config.yaml
n_layer: 10
d_model: 160
n_experts: 128
experts_per_token: 8
d_expert: 32
d_shared_expert: 0
activation: "gelu"
moe_layers: [1, 2, 3, 4, 5, 6, 7, 8, 9]
router_score: "sigmoid"
normalize_top_k: true
routed_scale: 1.0
balance_loss: 0.000252
balance_bias: true
init_std_router: 0.00974
lr_router: 0.000589
vocab_size: 4516
norm: "rmsnorm"
norm_eps: 1e-06
tie_embeddings: false
optimizer: "soap_variant"
lr: 0.0156
batch_tokens: 131072
seq_len: 256
train_tokens: 432800000
steps: 3303
dataset: "wikipedia_en"
Below are experts of layer 7 (counted from 0) of a mixture-of-experts language model. Rows are named router (the router's row for the expert), up (a neuron's input weights, with its number), down (a neuron's output weights, with its number) and show model dimensions 0-159. Each number is 500 + 40 x the weight over its row's rms, rounded and kept within 0 to 999. Numbers have three digits each.
Before each expert's rows: "comes before" lists some tokens at least twice as common just after its tokens as in all text. This comes from a sample of Wikipedia text that the model never trained on. Tokens count by the router's weight.

# expert 112
comes before: "-", "|", "==", "===", "The", "In"
router:524537491447616527553463533508495516520460425458494562499487481549542458471457498587564475481507509469452529531525500479474482454518472487569493467490470542575461563428510551548483529540412484552499530481527526503481529568523547544566508542507545524483417525498518499549492480450479571535456518532499507492500548490546464529499466527562558373564481473501534513490548500502468496428518465534511473596541510497526525477526548486415552562447518489508463472530527569504443495529523501
up0:573537495468472516502449533403523486559501485512478534535538531476551429522455475548492559496450432528478543510436582475476540519530421494501529521453461522508501458447484426575555515501480431535447525474515549492592531476555516526504525437549439464472471516519517523499447483473531510491511539464543489485488484463505540535478480492518427513494518535497533579504549489499589440499494491531562560488507560514612505476491467577516465502548526490551485486432573468545501456557446549
down0:448437460463450571488507421559523550519528493559533487540507467540451415544553526508536467499466556547468407510508519513551457511506477514515505407470431456501503488515536581455465447489495540419456525434497552467519469560536443510495513532471514440489444509526469443557524442524386510525477505510464480539441501510507472480492480480501527452525498499472460409505462479505506522527464584523475562573614502493456565515473494522445476474524490547468475514507460478512474533503489464
up1:534500499499519485516474588546503446465463455517413519449497560519549461450521498538528494422501562529518518508576564538532504487445474500516474582533525480513496512477493395453525550489530408538524490518481577474502499528448501520518529499501536524455469517503456451574479426454445480442415452501505567501610483473487516538565517500557460467486551528525464454519558515444488528393463499500537453524484452540518535484462497529542503537484491491528560550464506454525558458506476449
down1:546483450555519463480466456465460490473489476550542493471508503479505491543486482519516456477548428518603455426492438445566458501500514463489521476397587432469484477498473539552547500465529511517463567514519437548613482437511491468547504515478427563582492521538526463447497493450524502559541552430446543468454505520541464470419490468527483539516422542472458418544492460506534501534515521561448489457520537516468489467561516478471427473496511466529468471522502543470510496501519482
up2:540479531513529550533518552399502530497523468519555474485494573559556447569445529525507510471503536457585478543553520509474503618529420538518517534547554486523462528527495505534501523553528518488496475453500568493583526521555495554512494514504520543482476511502443461528514496480418440538499537545454452438439440443485490534538474443454493494530415476478530487498462507517485553434509589457483549498585506458455531499440489479458567530498566533506476465486562532490470489457513548
down2:441484476490533532481504447504452504560522534455521479560548483484434521422479463502515475490514482500521533469497489445499477460508572488485520384561461551452532469529463504492476478511491490508511467628514471462479489512453523456570522524576502513507521515553545484437405541493535577464504474524561539447461540457527506575497490530520501538524481522415520504483554593505559494538520483551500509471445557541524503583516483564565471507434538501485536511476518588495455580461515472
up3:562579488458521565495508497463526499496501443541560492497479470522440478437400529570529493474517506515567520519534519428413542445509500535563494529504483514529550585455524525505454494510527449464478468498478537480459492487484450547449456460507477535489477523468510568504523604403519498499466522529473432450511473545538552489520500495541517434467488468518582532523522501499462437526560431569466533591484465463475493500513523454426523526525559519550561492483480567541488509578487503
down3:469481464478395502490496539551497500486482508437445508495524550453519552517488543495405477504562423449451504476420534439479564530533497504477390485531494482539563544579491436490477552441487505551456454458533450480523490437517450455569486531520510489435556467543478486471527561560472472412569520460490453533516566483525522515559500482476533525476529487463493571487542513471492442529501553492480442467505483512495444505495546507505492546491505489555492527421485474513478555484419569

# expert 44
comes before: ",", ".", ".\n\n", " of", " and", " in"
router:406548493433541442485433413517498529589508476473536521463498474490550386505529445510556463446466488488486520532557474570505507540434479547511432541513478541488326519509464499518500590504512451557492483501489547516464522472555432413501503485508534464501459472432482557484560474513478538509545453541537447530462500437555445447525499497503546499522546496476501433497526458520479487456507462509495491464464482479522481511480521495496497527483478520508452500551536525588480513502508502
up0:492547504502515554518436527455470549548468498505500466481490478488557456517554512519445463524505477483460526499458508528467557500473461508495531543488486535537525550508561536472460514500566549475514489501536424533445507529421621474472516512441467500495551439539421558564503504495469445430530493427466508497390465511541521492461436458508518502457465496461546548469622490529592476500519542455475529486498473597458536464513529505538574573545485502518563516486481491458548457518527478
down0:482502490461489556500492526535513479430499523504520528525434482519537494524438550445494484442534565470529453495583558448528503484482509447545476534591608494481474447511457523526482531462489510460476562485476507440470444492500474531422518475523493570509483524519490531452510472523535601515469481516573480444477547497483490532456522522468518494502527578517562493525444479467504509449447488544519461423454591421585534440548495494536440486509550504528506553539548583551440497491535443
up1:581471511436514468505496546519449495535561576528524510535487489462482515526525569585517507462494510439489544528500546536410486547478396472472447530477544491501474555511518491427502471542471501552523522483459485482523564456526552463515475508433438454510422498523555418497480497470489547450490556559467504506520431553418503561462555531558477491402483516526520535528459514520517447553501481455426550496531462458498553505463528486422448464490520476435551530481566517515502459483503491
down1:444492493541500511532500508535513519515477440478490573434475514540473572497554467562368522535487474538462514500480456554563462500426523495471519497473548393405516479456475437520525512529456526471535505503474492478456439428508539501441496444481513524494520499490571544520523525538518534436466491486474469530459506505395536489537463518441496487429540465536566537539526506510464437524501535502475544489458482401482428532542473545571494485460492517525485485458502584484430510553494531
up2:508527483426512453469462449464490483483582399522494474497468498512465562503539413470569503546464510559459548491522510541530500533564457526481492547526501544502490455516482509490509528575486496478498495557513524547521500515459461508430551464571585456397472460487466522408488508478481516542525541455539503485553467496556494519526478566469541544506532471542523539431507478563482424491541471555480481505465506484455554461442503468503511552532547462470539442499582486491571547486453395
down2:528465520532514529487434553546498495525441556504555518525515510416532474470525510467483575514569499459470472512525483480486499517496496473586499476558504495484473521491526513495536473417486544519521535487500551417608575522526511494480464506507402505456556501543434468501526482508494481510506460531506492568429529482503518531510515479533525482546570458519579465476475479428457539529474482568554477583575472490537432457532546582532490462440462619503486549526526470582487476517534526
up3:508508473495497431432539489478447448511512485503456468488530536442495410461465481538575482535548465482539465461478516543509461502472462543542561510534552557524529511459436477511551513473563502489488509566567468498447560533526426514577535473520549475523477461463459523509476476444551495552462498398446510547540513485429473509485525496505490525544475493481516505481461499557591472555491488515447570562531489506524528470479542539491439533461569431513553471459426569541493416574508466
down3:487520456505530537544461520482510480482469517566472399499570535477463551465502513517394543504490392492524500535572517518494485481473549502500585479525421510524465568421511488502462514543531481455503518559549443493502519537512501486563491527473509500463553450563459513507501533448415492463474546540451480509524530551551477469536512399475493514477503476499451486497425542502455469508530442475486493572523495474457445467445476487407515509515586508450441462474432494445496437444468518

# expert 39
comes before: ":", "\n", " information", " of", " by", "\n\n"
router:450514527494498527568469478478543476466491527440514536395493451476532487436548506580546464558511534559517543546525529626464505449487529569530473490536507544509475522519455541530453496471498457531466482425485499479442534592519448437490518438546572502506481455486516469521505523428433506494472501471516464516462518498571502495537496475508510421485477485474425490546575450471508483459469494490530469528447511465580431576465536466465510539513490505493548477492532567568483453565446490
up0:514522439479512537472553526464492497556466541538530531510473477460505440442488497468499563566540484560441499528475574510443530502554526512487475513535532476602468438438509559465506570517496429507534487492417541499400496533533489537533546512460482528484507515469509509539545483478507510526465566481485481467423439467538494451472488496519551513548479549482528461562459525460438487480495521440525545478504595520535468373517569558471566534471510475561472527551462505460551531494499566
down0:467489493543525497455513522484491431551515546577481523472496462499570443534495470577529441486436519447496454466435483546551540485461483430549540538508530412519515498473463452598455478485524541487557548503519505586514551505523554473478485492518527478461454619504509461437476496524472490550505520515539452503486567514530522503510434521534453494533478466474443486463503533446585521465443506494471558551430466501464525426406530564474450522524514517484463469534491581498457464490511467
up1:480568554460441515485428524449512497483495573491507534461533442486536514468467515461517427499454541474572517462442594556486486494593554494479493565528519465503480547488518481496482481512434458533398513551487497437459531495553465493446459479498497482485541518493477546508577506470466411469462505435508516478506522475494484429583504533517530555525416522534532504533494426479469475506418484559502453546412535496531515524496580483486497554459555499465498489444506573556462495530464520
down1:492482436522480543530452538518518446499482457570572427511477506487476450534516594448454542550528538510515516440518464490446557447482486432469518431512520521547482524487438513478480532499555559520556511534519434517595506454601464522505521486478481485449566525520550484500497532500547553497486481497438500510515414527489500482482484455516514502470577474518449450494530511582498429499478542550547418442587515486524492450467458574512539482538524417455466432500438488527527509503508512
up2:413511518498499463519484406449539433466463520405542550501480439519475435575499564489479542461489555537506532491500481504545500431465528553503552452474494512487391472575554476461551497458501477539465513526547495529485555530519561433500544474477512543449494530486505513528499536485524503455489452502499498550502481468510491481528463597543547543484501512423515501446534534518530556479479484470572475514430504445590468533492467562478468463493490497474514490464378516477483509450420456
down2:506472532534565519488562492512529458527528462523508511474557579553479514479494530553423525559598539495549451545549570472502551521483504488504491561504525439488544523479515476467456520547428570533519462578532529449436475494522502513398489452420484473518469492505557521541518513529447457466493567496508523442516509578429462558507431459480535473499462543451491499445417506473475520586540515487555510486534491484442478463470580504507507533494551539478502493540496495452465452545449437
up3:494509550510549540590487480509498477533469561498519555429450550577499499459529493540473480568515460503508503471592484592537540546445527502517450559472478454521528533555539507532419502429504551499480455528509549430473477443482548496439539514520513469538546501578552509510527458525488554489423445549506559450498452470512493451460503521507478461489470518504435564510489501474504450497487501455475510502506491500578513475518434509456594538457451485558556486545516476507538575494611497
down3:457470471581507561483480504495549467492540511496482474514542549479460420514462538532478508581487588507473529485542475440524527568536479513508503466471572453450470455442410524603547477549519489483476470470539516514538495539530560496550552510486491463506542567508455518490457510472526523452451604506496446455500558515537493517476520514487453539496526566533533538428497445453495560477475401550527556520522405553548549491450511518489505521497489477484407474486522457450559487489534505

# expert 123
comes before: " the", " a", " his", " that", " it", " their"
router:506557509489506489558405459470506505521448487452510545450533493486550462459465452530541554491487426424543498524524464541498483503475455530493510520525421533531487529488491556520518511528518502592518462466504581473486504456536439383497470530490497564501481510452511505607494504507499611493528451520462531558488531490535481469550494496561589422464442485485488522547509490476478498506533483522498375489432472468482475534547536514506568553423463553444461514523524523524441506529492507
up0:474496495565545509466501530468434551476456478469523436502543540490569537528509462465548580488531455569492474525531474548492437519567509451444504537525453494462448472499518526516395438515523569583431467479512537479493506468530499490547507514507524482454421499586425528543470528495451491496518478468516527488454477479462495600477514484627582471533431445479503584476519485443498519472501465480476476450479499509520530520468471517507532498477506435456471536542558548496491481550529577
down0:561515558513503444500478520480520478477521558534502497461433459494472488516473530384495544354484548487425545521493485546471528480523461453496475507497497392459517509415574434432508497458486517396450539473546490451484490477443528529475492547564460510512598498587443491500460450520487513498474484451539469493492396537533551509516535503405521523521516548536519498484471522502549536509481523518540463514522488467506512541536538488500513466550486526537509517463507438506437488521474464
up1:539492506509411470519525460446416527484522490518448479412500481459470541474473518509477534474509508584510525453531483582491527571500491481462505487455526512521460422572488522454531523490468486526519460513448472454470504489583500465524459472562490541459478448529466524425440460518488475540569486517494497464474531575500499467523568458523480476586578489474578489467502470426546532482492521540447541470430563501426502457477518511528499580516483519518423508527505466534635490488525486
down1:518484516510584527495507465476553460502481554418502521506532523509524466449421545518529524496510464462540464479497546461525495469490486465488485485493384354513573575525491509528533508451499420492537458488466440466499545521429550499491444524517367530425521492478510424572439582553496528453513556548520476449525514474529457483510496535444517506527459488494448520475445437492491482492543480463464465519441483479468489475533503495488551461477508499421498476450536498472511523472477559
up2:548517454561554519520533519469536466440458482522471498467518556482501509424521462589544559492477505486561461485550564509523504453464537527485478445526441436491467494456422473518491515574482552530441516493532484530547557464482466522419413490518547502489544559552553527503473552480545508474430512525521497437516435517413506513503427476512536432503491520513571572446510440457537488499521530490526502499487530502505446519514482582529600494492516500517479515533408476469409468508552478
down2:477447498443488501537458452518537539525556538502463547491450542513473418510496504466466493458533540558508519519533483596567439558505466452486503453449568476576515516513539504516493534570548473567492481475536474496432542508581403475481505503427418475487490487519546461465483463448498465476417459510486516495528556490533485423546459502513488571498456507441556532526499549495534476490493571530546480462476502485539528545463562484502493553425535503463572416521451537527565502552499483
up3:548444494479465505462414460532535528495583459477455505489489545472497518487462515539469554464596506476547527467485511527454473505561522490552531426520478503537505510460527491532445452466548527524483583553514509463474519506423477471446475480402583537513478505493460529514548528445484504456517582411472575467554534504500471465463449469488505518457452461567513541488484472407486459486443518480424450519534513521422489552527536471428477438460526572518515467471531492489458560512516463
down3:475533464508624420465448477423568499483445473547541442518541497478558507521478461396493550470415463497486562454489494522481495453483491489506493510485525538420483484506430545475527497469506517498532437440467510541441502506436468504562541543571446400488498533474513450471484525554483492536451425459497474524482514437540476497524545530563505507500487547433476492492532536559456508516568523444476493473513474516565454482538531502515508528481530453520501514404513496551575461502446496

# expert 15
comes before: "|", "-", "==", "===", "The", "In"
router:463523513474594488514447476551484475546483411477485533518492472518532440475552530612568471525448534455526572510528496521451484441491488502554492508486513527508462537448475529526511511521459504571504486461526570525526610526486451453548515544597590609502472560488516478551468479498492543469478497509479464494528502523526505494441478464577594429538520487462550481479566440480491496499494461517528472548440516482537471511512480490450523554433557477485447479515549483479501447480526460
up0:476549586479520450455473463465481541505506429517468498513519502529506567513427523488429497499496450454552521465508514481520483494491434557508476483511508471525470524470477504416539471458506506519502427487562509477560547514522574549517464477491444476501463433497574490484463546525464559433551490503505491520448526507508560535608523521472432508528475462488572408487578541504474534462541444490530539446476521439472589475539489461457517432597533487479534549513523538548423452483492536
down0:480504523511474503486589562478531473493481575529492552482497582555511476533554509464489515475508494508456539546516496460489490493514491541565497449510494452443590472505578431480420523482447485514526527478494516448455560494529505463463528443448519485481439525517561498541464577502541446507535522552533532573504534548572532470457554479487518448580555532477494478521429584544540501448447466513521494487561445549444541596515570568511462499510496486562527436539488461530487531472479465
up1:522498524564504562506498490481461533453595442446543467465523527520446507514446501542498496560468537524463506438534496539539510461552599487450478492532466527547488530483510468506476521473527567570482450481465572468515590490524441498441523553475464476479500473499529441540449528535462503415471516535459452472591509521504530501544404459545481500494537479472514524527425542503510633493579539426471518496474511490530547494498489497539503507497471498466490521528483574506442481422477575
down1:499464509499432539579419480533502506540467521473493524544482507462507536448480512479459467460471536481541472513527471471445433529415454547543513491525459485485580468411557530535432488613475520401482554419518489486423490512497563499491446453489514551467538540465486496515548402496494503445454465500474467587514454532439529460418533489527500470529454463492485455503513486491534456466401466514468481523467531472490534479454523506491533501533554526484504506505457497501476513609464502
up2:508506519527556560563513490429454489452556549536451534481492448506523494538575529579506500515499485480568530521512507491529508515562453476468477490499548580423466465455412577463563506464566443476457524482569535543466519509472490584495524433573466463509511481554514527507555491551544460483445453442489471503509426464468418522579486467544546496528516511468531490484561533509507492512413516484491479503474487499493472550538562433572451561490487501436474479485518443424517485506479500
down2:460567456445445415465530482476473502481514495548546549493509471566470558467529454443499456460423476472455552587556472523455517486492531547519475512509472550493491568473429524499509574461511539474512447480494474487558476410487468500548428583487574481478479511494467495491450532490467535529566507511530529515517505518565463579494480470513504524416513548465454531516444504581503529538504540494485429493559416527490509462540430546533522519516507514444436471513510474518554540472545580
up3:435501496535559438471524483449448471554479527517469502441476498507499564441428560545478559474484485393476592536521527476511493499479499553486512551486514423498537530481456513489440528509494532492447517473457503522480490520476420512455505477585464484463516498531535506475522576530515505535516548539520511580466528462493474529486482508538535458509406492488522475415465508466503553595518353552536558506529426464485503531443510499520536506467450583523466531475491448531470511546489481
down3:508482524511498442544518468501423502495416445536525484481522480537444532501546414513483515460519538557544545504492541547473479464521491441513564556477495324535592495499499505474542540453522405521503485498558539572462547515513487571507581492495511492478470501465502473552510503536461501473463500504508501497451531482465516463515562482467449497463539483485519486513524480414489552501527553480410507481503540492498461513482579498484521620441561503489480498528483547476461511443571491

# expert 99
comes before: ",", " and", "\n", "ian", ".\n\n", " in"
router:410516522464533512550465444503592537494517477501516569483487481535553483482539456517523503474498466509456538535540486504507486549461478565523437483536438541555436502452498542515446484498531455592527487527477497452507543517565453481571466537497464614448470483432528483498551533505464522584504462497517472498463453453604470472516470524423530458493525463488471485477565519512528497488485483489478458512488486500536481471522524494457478535436545473513510530535501487630410496577412522
up0:452497481478491555513555537457496550496479466503465545484547451588387524509494443490471430482466504463476478554527518488497483522448541568533482532531586507498457523563567497453518540521494526454499508541494479518581473501585506492453427433509532508486525468549460520565506498499540499436437585496528451505464500562537466493466498543504541555579473510493512449437480494487501477596516485525528503559512560476467522584563502511549450476547533531529533453561514535404509453493504486
down0:470545489591524561494442496592534511523481452436482563510551532492517499449525430517530537524559519515458479516521470490551522417552414471523537462487522441497549548443553482449454461466496482498463525461543501540516531492440584540585470482527482457513539475492446555511505492499461549443462403570509494441515501461502538553501537524533464453485532560474446474544487456438541525525434522477504541544466442469525522527554446550471521561422489481478539502486521503449508513475520448
up1:529518510466490524578546542489542525560481479449495553507492410476467522458489576435558466514464490524450569488503506525459430500493506498508474482565435458564469511495510472500529509444517439509478470510506452498520513464440393518469506557502496493544469514443455520449486484512514573481494459517452503546577533479461550531463515566543463523472486540573500601481591505562429542508525434482526509543522488526529480510544486493432496566497476510493557529479457467574408454464433517
down1:490510524538552445471483431479457524498501521470486464553535560529518566453513496498487466531443453473546483497500498444561525539490530437516413499494499451445532516509581554515474459560524437480509469471495468525462484435494571517477499461504484488481478454545547611496549549522543531545515481473524436553515587420559497492482503530504454538538484462544458483604491435457491542531468542556547516507538409532529514501511535507492469546473461408487520463497459443424566496493545525
up2:521457514483469498524526524448522498491548516457476554448523505418593525614457566531499547414486518424513519469479436443481517498470539494515460483559535507514473464527494448520452463504489542492542561503524540508532505530511473518496582499498491481508486540480492488571459503585452522485468510471555522456434451538595502447487478430417512525485490503517582478534486487568483477523488573547425519498578433441532506518541559410494518534512487509566469511542493485496470461547444519
down2:472543508527506558458481485501505483555547433440505499500513476478496426511512508485588517548465603560519440497489513439467560516470476418497464550467482543412444496483466438542508489440489555509513498503501576482481495485486585548483503495491445506564464495501532473509453473477552499579602540437506477542541519490408444545439539445470521481507506485463486512459510470492496513578492488466535437512566556527529492511470486451447514501460478470532544467404535513518591477473548482
up3:525492463468570542444387514522474520591477503464485450540467441443487440504433461450442525518535566520504548508570481562475418533532545518468544527460507475549501556495542444445507489459555510453519511535565520491560522560560517523517581442473494541449458538463475485482479487530507445504485436509627513467480494510519521527526513490508506505518507491478498467433500479511489536499450503555486525512515428497495493420542574486500430535486511436503437476459485463581462512535478547
down3:430527526509426453467533517491473506556497482490490489504500511483535554529537435502473521516414540514422504434539518519418508552474411504483546495488502540519474415505543452605544445448466501506471479489498500538432533555557481410495508488530480482514527543508473427475575525439412486474489529459460489519432510458479515535459486484496467549487465476498518526482426496460469527462483563535537470439565456452587456558528457492465542475481490473513529483534542408483544480479562527

# expert 47
comes before: ",", "\n", " (", ".", " and", ".\n\n"
router:467533531499570490565473445550510522525496508489494548481462436475543372455537458495598508478427511471501508523534510488463434484460455535506381461568475534493376491489474510522453506522483490526471502527515525469515542509535467412590515486543498527409522501428482453473546487511516490530482450512517484566477502453506512460500495480450567516501544549452464438447566504503551454442496544472492481480519435504521473560489532535483498557478546531496491518539543553542464472543456528
up0:472557498491499608558542410542510516504581508469555517529448495460503460503483519514549519504441553450501522495572540506533434511488491513473517516537442439503532497544494474542538507513526484448524466506526566516574583503499469407542503520470515515442479468470444363492540471504490512452512456427499485558431492451457614505418524466466529458497535470479480475510494446493514510494432449527474479518562474510484503473483540528526533486502562547504404465473525493505519497512454553
down0:535480506518513563485554512548523476465484533476546495492567535539498452523456447449548497531556536569407464499470508443548473551480487459536464486471539450522483496450503478517487519441522507525523526545512431428434415527453525442497514535550460440522522534437487447436502516550515482521489558454573499487502407524488482524512533425451475480544570514523519462464484502451391505543502519510528462423546485540506522534414527553452519487526462505522548551482513446411558527530493485
up1:433512511524455498494508548501486598541538502526430536488441540470444570503546495466478496457469457468526452462507520485581372448526532470491508451565476479538422470562454509461509502509457532564479530555449574484483466461534438512469548536576482486464493483495459423558548479522496515538514535500525472427565494502451507545508479527483508605520475504462488545483529537504441563509534587486521471460553551469507537473534451527470513450512470543507493429486529482510444525498466547
down1:484464509507480512491477479466548469548516455504536475430576545555555590560485536516458471498536620466519526466465481523495475554476430519443575479471535426546542527468461453520435398556475472452479459477520485449520493488515528550507427455463511531518461542584550471542498489474479516471543485545485573453477463511489501466483528479489585499462529524483487477497472492415569510580562493520551565485527481469472542490484540529491448511492491465529528558422488467546493530502527560
up2:416508522538491505528514504481503488525500467495509511506513460488578474479465532435461481440468489471546473473452503497481405397467469526428375544539575483470436514495515479538537458505473474509529515510481528493499488523517570379486462503475516454527532478427546523523503513509523444477500514550459477494502575487455500438451473492436518517479544445500518483582510472521502527457431472476474513403467547459499473506520577517475549524469449494494473518487563594467490456405544538
down2:549451495450524585543473537526521533472601551492462523519496552582532499495501549489502532519502553456463525523485475430477500626505473490599471461492432653511539510538460562539572510498514468417477535514510483513460441506509518488483521520569536528470500488467538506524479533555547541537464428499507461481530527460489542530562512444525494459512466448525514507487508539532567529465560477564547493519558519528498460488513507459514556469505468423496527494505530494568528496471446469
up3:448480513476524573522442543465521463548397531548508526518528498511420508462454476483539484449519569498468467508474447541405454441453472495441533453514498492520510486473511474459462453499514499500532525556559459496474543431464510497494475472465594487465495531514526489526408565405525518451417461457514551484484498469450440424498513515505536432460570498545488525522462526509535530442517542506549442517458490503535494471547559452494505506385513466518561503521448540548496488537528468
down3:497515477517446539504470436486501416536459459487433446455435498495440510503416505531453450537512497493571483459538478464476440422509521489405523495483517545509509514500483518469469466489436484520493549542541401563546525463501435497522478523482520521555526509392509560528529488434516540434451500470440541493530465539436511507499532513460459516430476529514487497578466503451560479516525513546490510590553463396523527465487524458530488442480505492494463445521472521602498489519520454

# expert 92
comes before: ":", ".", "–", " name", "}", " ft"
router:495517478426473538519504493498528543558366507459481462456517413527506509497527513601541558472505487510566523550531527560481515481485504515588491493502502531553476577452500559531483501514493521572484426411470496454476576556568524511477478480534577565486473498478518482535580487466480510497526518457533486523479570442532543494540491419508485499485496515473447480487545448524520506549511486514471471503485464461566512565499503523441519519505522542399489481561484500492409475513416463
up0:500529486507486452500478511482534569494522475535541491501519536496574530452539481455438477424479585489436495461568521469495472478560576479518472449468512512547563436412524524463453485548525544536506502453536536538517443479540458497540467436492481512418466533473517496510569589431539524533524487519502480491497489525454509495496457622479507509563497590477551553483466582579415494527448516524526561480549538520515509495492449495489540503450537507531463437526479479504468487440568495
down0:520471510522531458505417561569539495445488517424499478487453494487487499598517474519493474470500468465527528542553460507481485578542459521501463519515480440474546527436440465507520504491517533424581539519547476469463453570459468503527511498513425452463511509493535563462454509534493516447558542520358510535541474578556471537574447458548550492472529445541521498537510495522587485407466496524535526513511474521516507553466493506488473459474476434530530550491463576528524456487511548
up1:415513483589463523527509460478430473417472511510439550450475535596444452496500493526588464509531470468463513486553498570510518465540529430562452540475503503525495445507498453583465438453507555427470477502536459498470567490474457482510506464472519541532477498510519536470528491455530546517526489500492498536557419525509518493407527508460462515457569515528488451477473460522393550523484480507458438476512564453549506566478516444433530523462574436446455500475484529497493511495514499
down1:528470557378498479560461550505514532547551474553491429503498463472645603490562475484486547519469588489494473519457441418436479511545394578577496511571519547505467524511464474501464482528508466487499496520476563517504464533459445521455558565548490496490467483499500506529484540561498475507467529488499461494465511490478414502476475530451519473496474489459489513582530523540486503496491545459536481499543499504508523457527557526509514489426509464536464441445512461464428514497507469
up2:505553479458531475544494512451558503503525519435422453494467565539525486427525530451520484572547481461438471508443485510468463495486447523474462467565513463506532420485504543472475455518515591438493471489484539527535443536470485499579495497547465386446471427420598466437545447453556491503475537514543565480450512427497508509501533502469503541536541494557567455554448502411496479444500558489453441528522509466502486525529489494529505503519540509449481456512513545537486468539509496
down2:509479479459545458454480439495510469440433564463443461484526414466473482439546604526437491443496521540548526491495483521504472501472481534516504507508538530505457437530492488470506556531505499499513531521563564517486544516484524509468616557454540560552570494539531537519455528586414534515501476511503515398500554443512513447508513540494519522412546466517494525417512481546522505509465523520544545564470445535506517488501579551495505473569471507480558431482533549496437498467501453
up3:511496464548509537467486462505527449526453385503491519490523524500525601480465559467470463523509448496496566523496487512518491512485529485505549466510476460539422460467524534488499575471489442490515591568488493550515558560449493508522521500460505456449482503575495516505487479575442525459571528485529496473507506509589511459491469495460452515475532513511552459542555560566466526388525408570542470412544578469562528480499513488503418532526527559464490481527493497514459433492509543
down3:489456552486563530540546473450557544480532474484509533528522471524496445403492529532592489499511508583558488506510517428453523417456525383439510468471492579474473530597480566487498497562503507492521482474471491530480499486506534534484431523532560492539563479444450484528511518546545486491413536470435510480520527536501429459518569495435436502509488473482433505514457505448547487529530459473504485635551510491477482487499440460477541529486484499512482489482571486568508483501513495

# expert 34
comes before: " of", ",", " and", "\n", " (", "s"
router:480545571464590526559454450503527487520388464464513544446471534430524480514535489558536543516484412490441472526526445552479421498454448518516488533493494544449436485441489507542469461525488529519496469529532508511483524473558450436501536446516538516500526448493480498521454523488447544525585472519558528561522441458555517508525498483533501475474555469505426476557498521509445525474528511502516440498442479508516476574460517510467477512380578547503473502536597569512489511512447512
up0:491582456472568545565562514522496532477435469472442453510468503490532547517536549519514411523478426539521523534515518522480472556451481438513547516429537486450540435494467468493471452544498550519482451443488584402512592506503404432502490475507517547473538556517438494526478488479486548542508505580543519540522519482551507428455532426512522482481480471514521564465415517508451546548504544503488567463490549500507543557501514510514531464520481539572539477502549533550512529481470497
down0:492444466501506434501462430540469497464534486554439506468503544474485533518517526479447509524569599505481480579527462511457408446539472466477495513456519563561543468571469554426497453483502500494560481437447568566456427507481473434492485476477542458501454509505457494550476530517580415521503467546536551470470497469532479477497514505545506538556484494483555527460471525544517508487490486509526538508585528550449503520466522369526432507424441498534514494533475560478517462501502530
up1:481550608455468564527496431516528477510441456517476588488529491529558454465476562526506526494557467494476476519517509508471449404510506451456515508471521460519520471507546470506427509489473494538510498580452473513492494516508540476542542470474481527490517474514508480513521509441506570447547449489428558507435463536454542565542516495566481399470535567448450424498376502496571515492564504545503496495511501460528571523440489549505511517489588498497437509431504537547475490526472530
down1:482571505489514459537531533478430475427574534523505492505506499520532550479492503492480451481422602449453524542495513573552486530532544432536487518474426379509447492546483518429471478506500541540500441486516466424532527488424500550473516478512525485480496477457506463490566541559484515519486465440539453476440564490466491508493525504553520564518499470538515458533451446453510549564405499464502505436553510495469443511561508530471517556527502424556501474537536487482571524574494528
up2:539508481432472514492428529532538510476485458471407496536477502604471453502469474517490550476490409520450515463564552563517456464494523481513480487554542464437493492464514522515464506493486479485529490521546455621482496487533524479467457446515551545421453537493594522539491510570459474520482553544462523502468473504521481509478437485494502545537597457577471504427444513493537458519518501461431535501453408493563548443501470522475514453472500476506455431424495530539530531501551511
down2:570508455487496550500544578467491543447502533416493484500558507428484460477474459497501455504422539555551521516512476495521521536465487481526506451520452519538525495444488552452435483533510517471437516523483462514510454507514498547478415511461542502554475465519513530431442556508467542455454476508463552579519512507448526407481574469452544454454512543471461481517477456463503442542489496392436562505530467463504500583476501539498521530462519477498616553560482470499489561549555521
up3:428502555542541501485525523530552543482466534452504491497528499553485396502544509511477539544500491481509488469461465414536482480514484510530536499637546531541485434467493399526510466451492537491467484576515475472544411469494427540540441510485510466467487517530496464455518577498450552519541561468532459581513483490506503513489506552489519530454462532479438570515519490471511484495551493484440459526510567524534550427505538510501556471431509518552480560520527596530411532499496452
down3:465488452472435516453588557484427527480514471480514478430519480513504490438530537483512545440446487527536570477488569466499488551494479481537527455525509483457533557521514506533540501544468528496551599539526463467438551485451493500520484501478434464515406550457465558553446494514527500425546535535496528521482445538501474567536503527502452506493523482447527563571490485509506501446483418473479371500497525546493489426469539422443473566492561473507529489516563456462549539520479515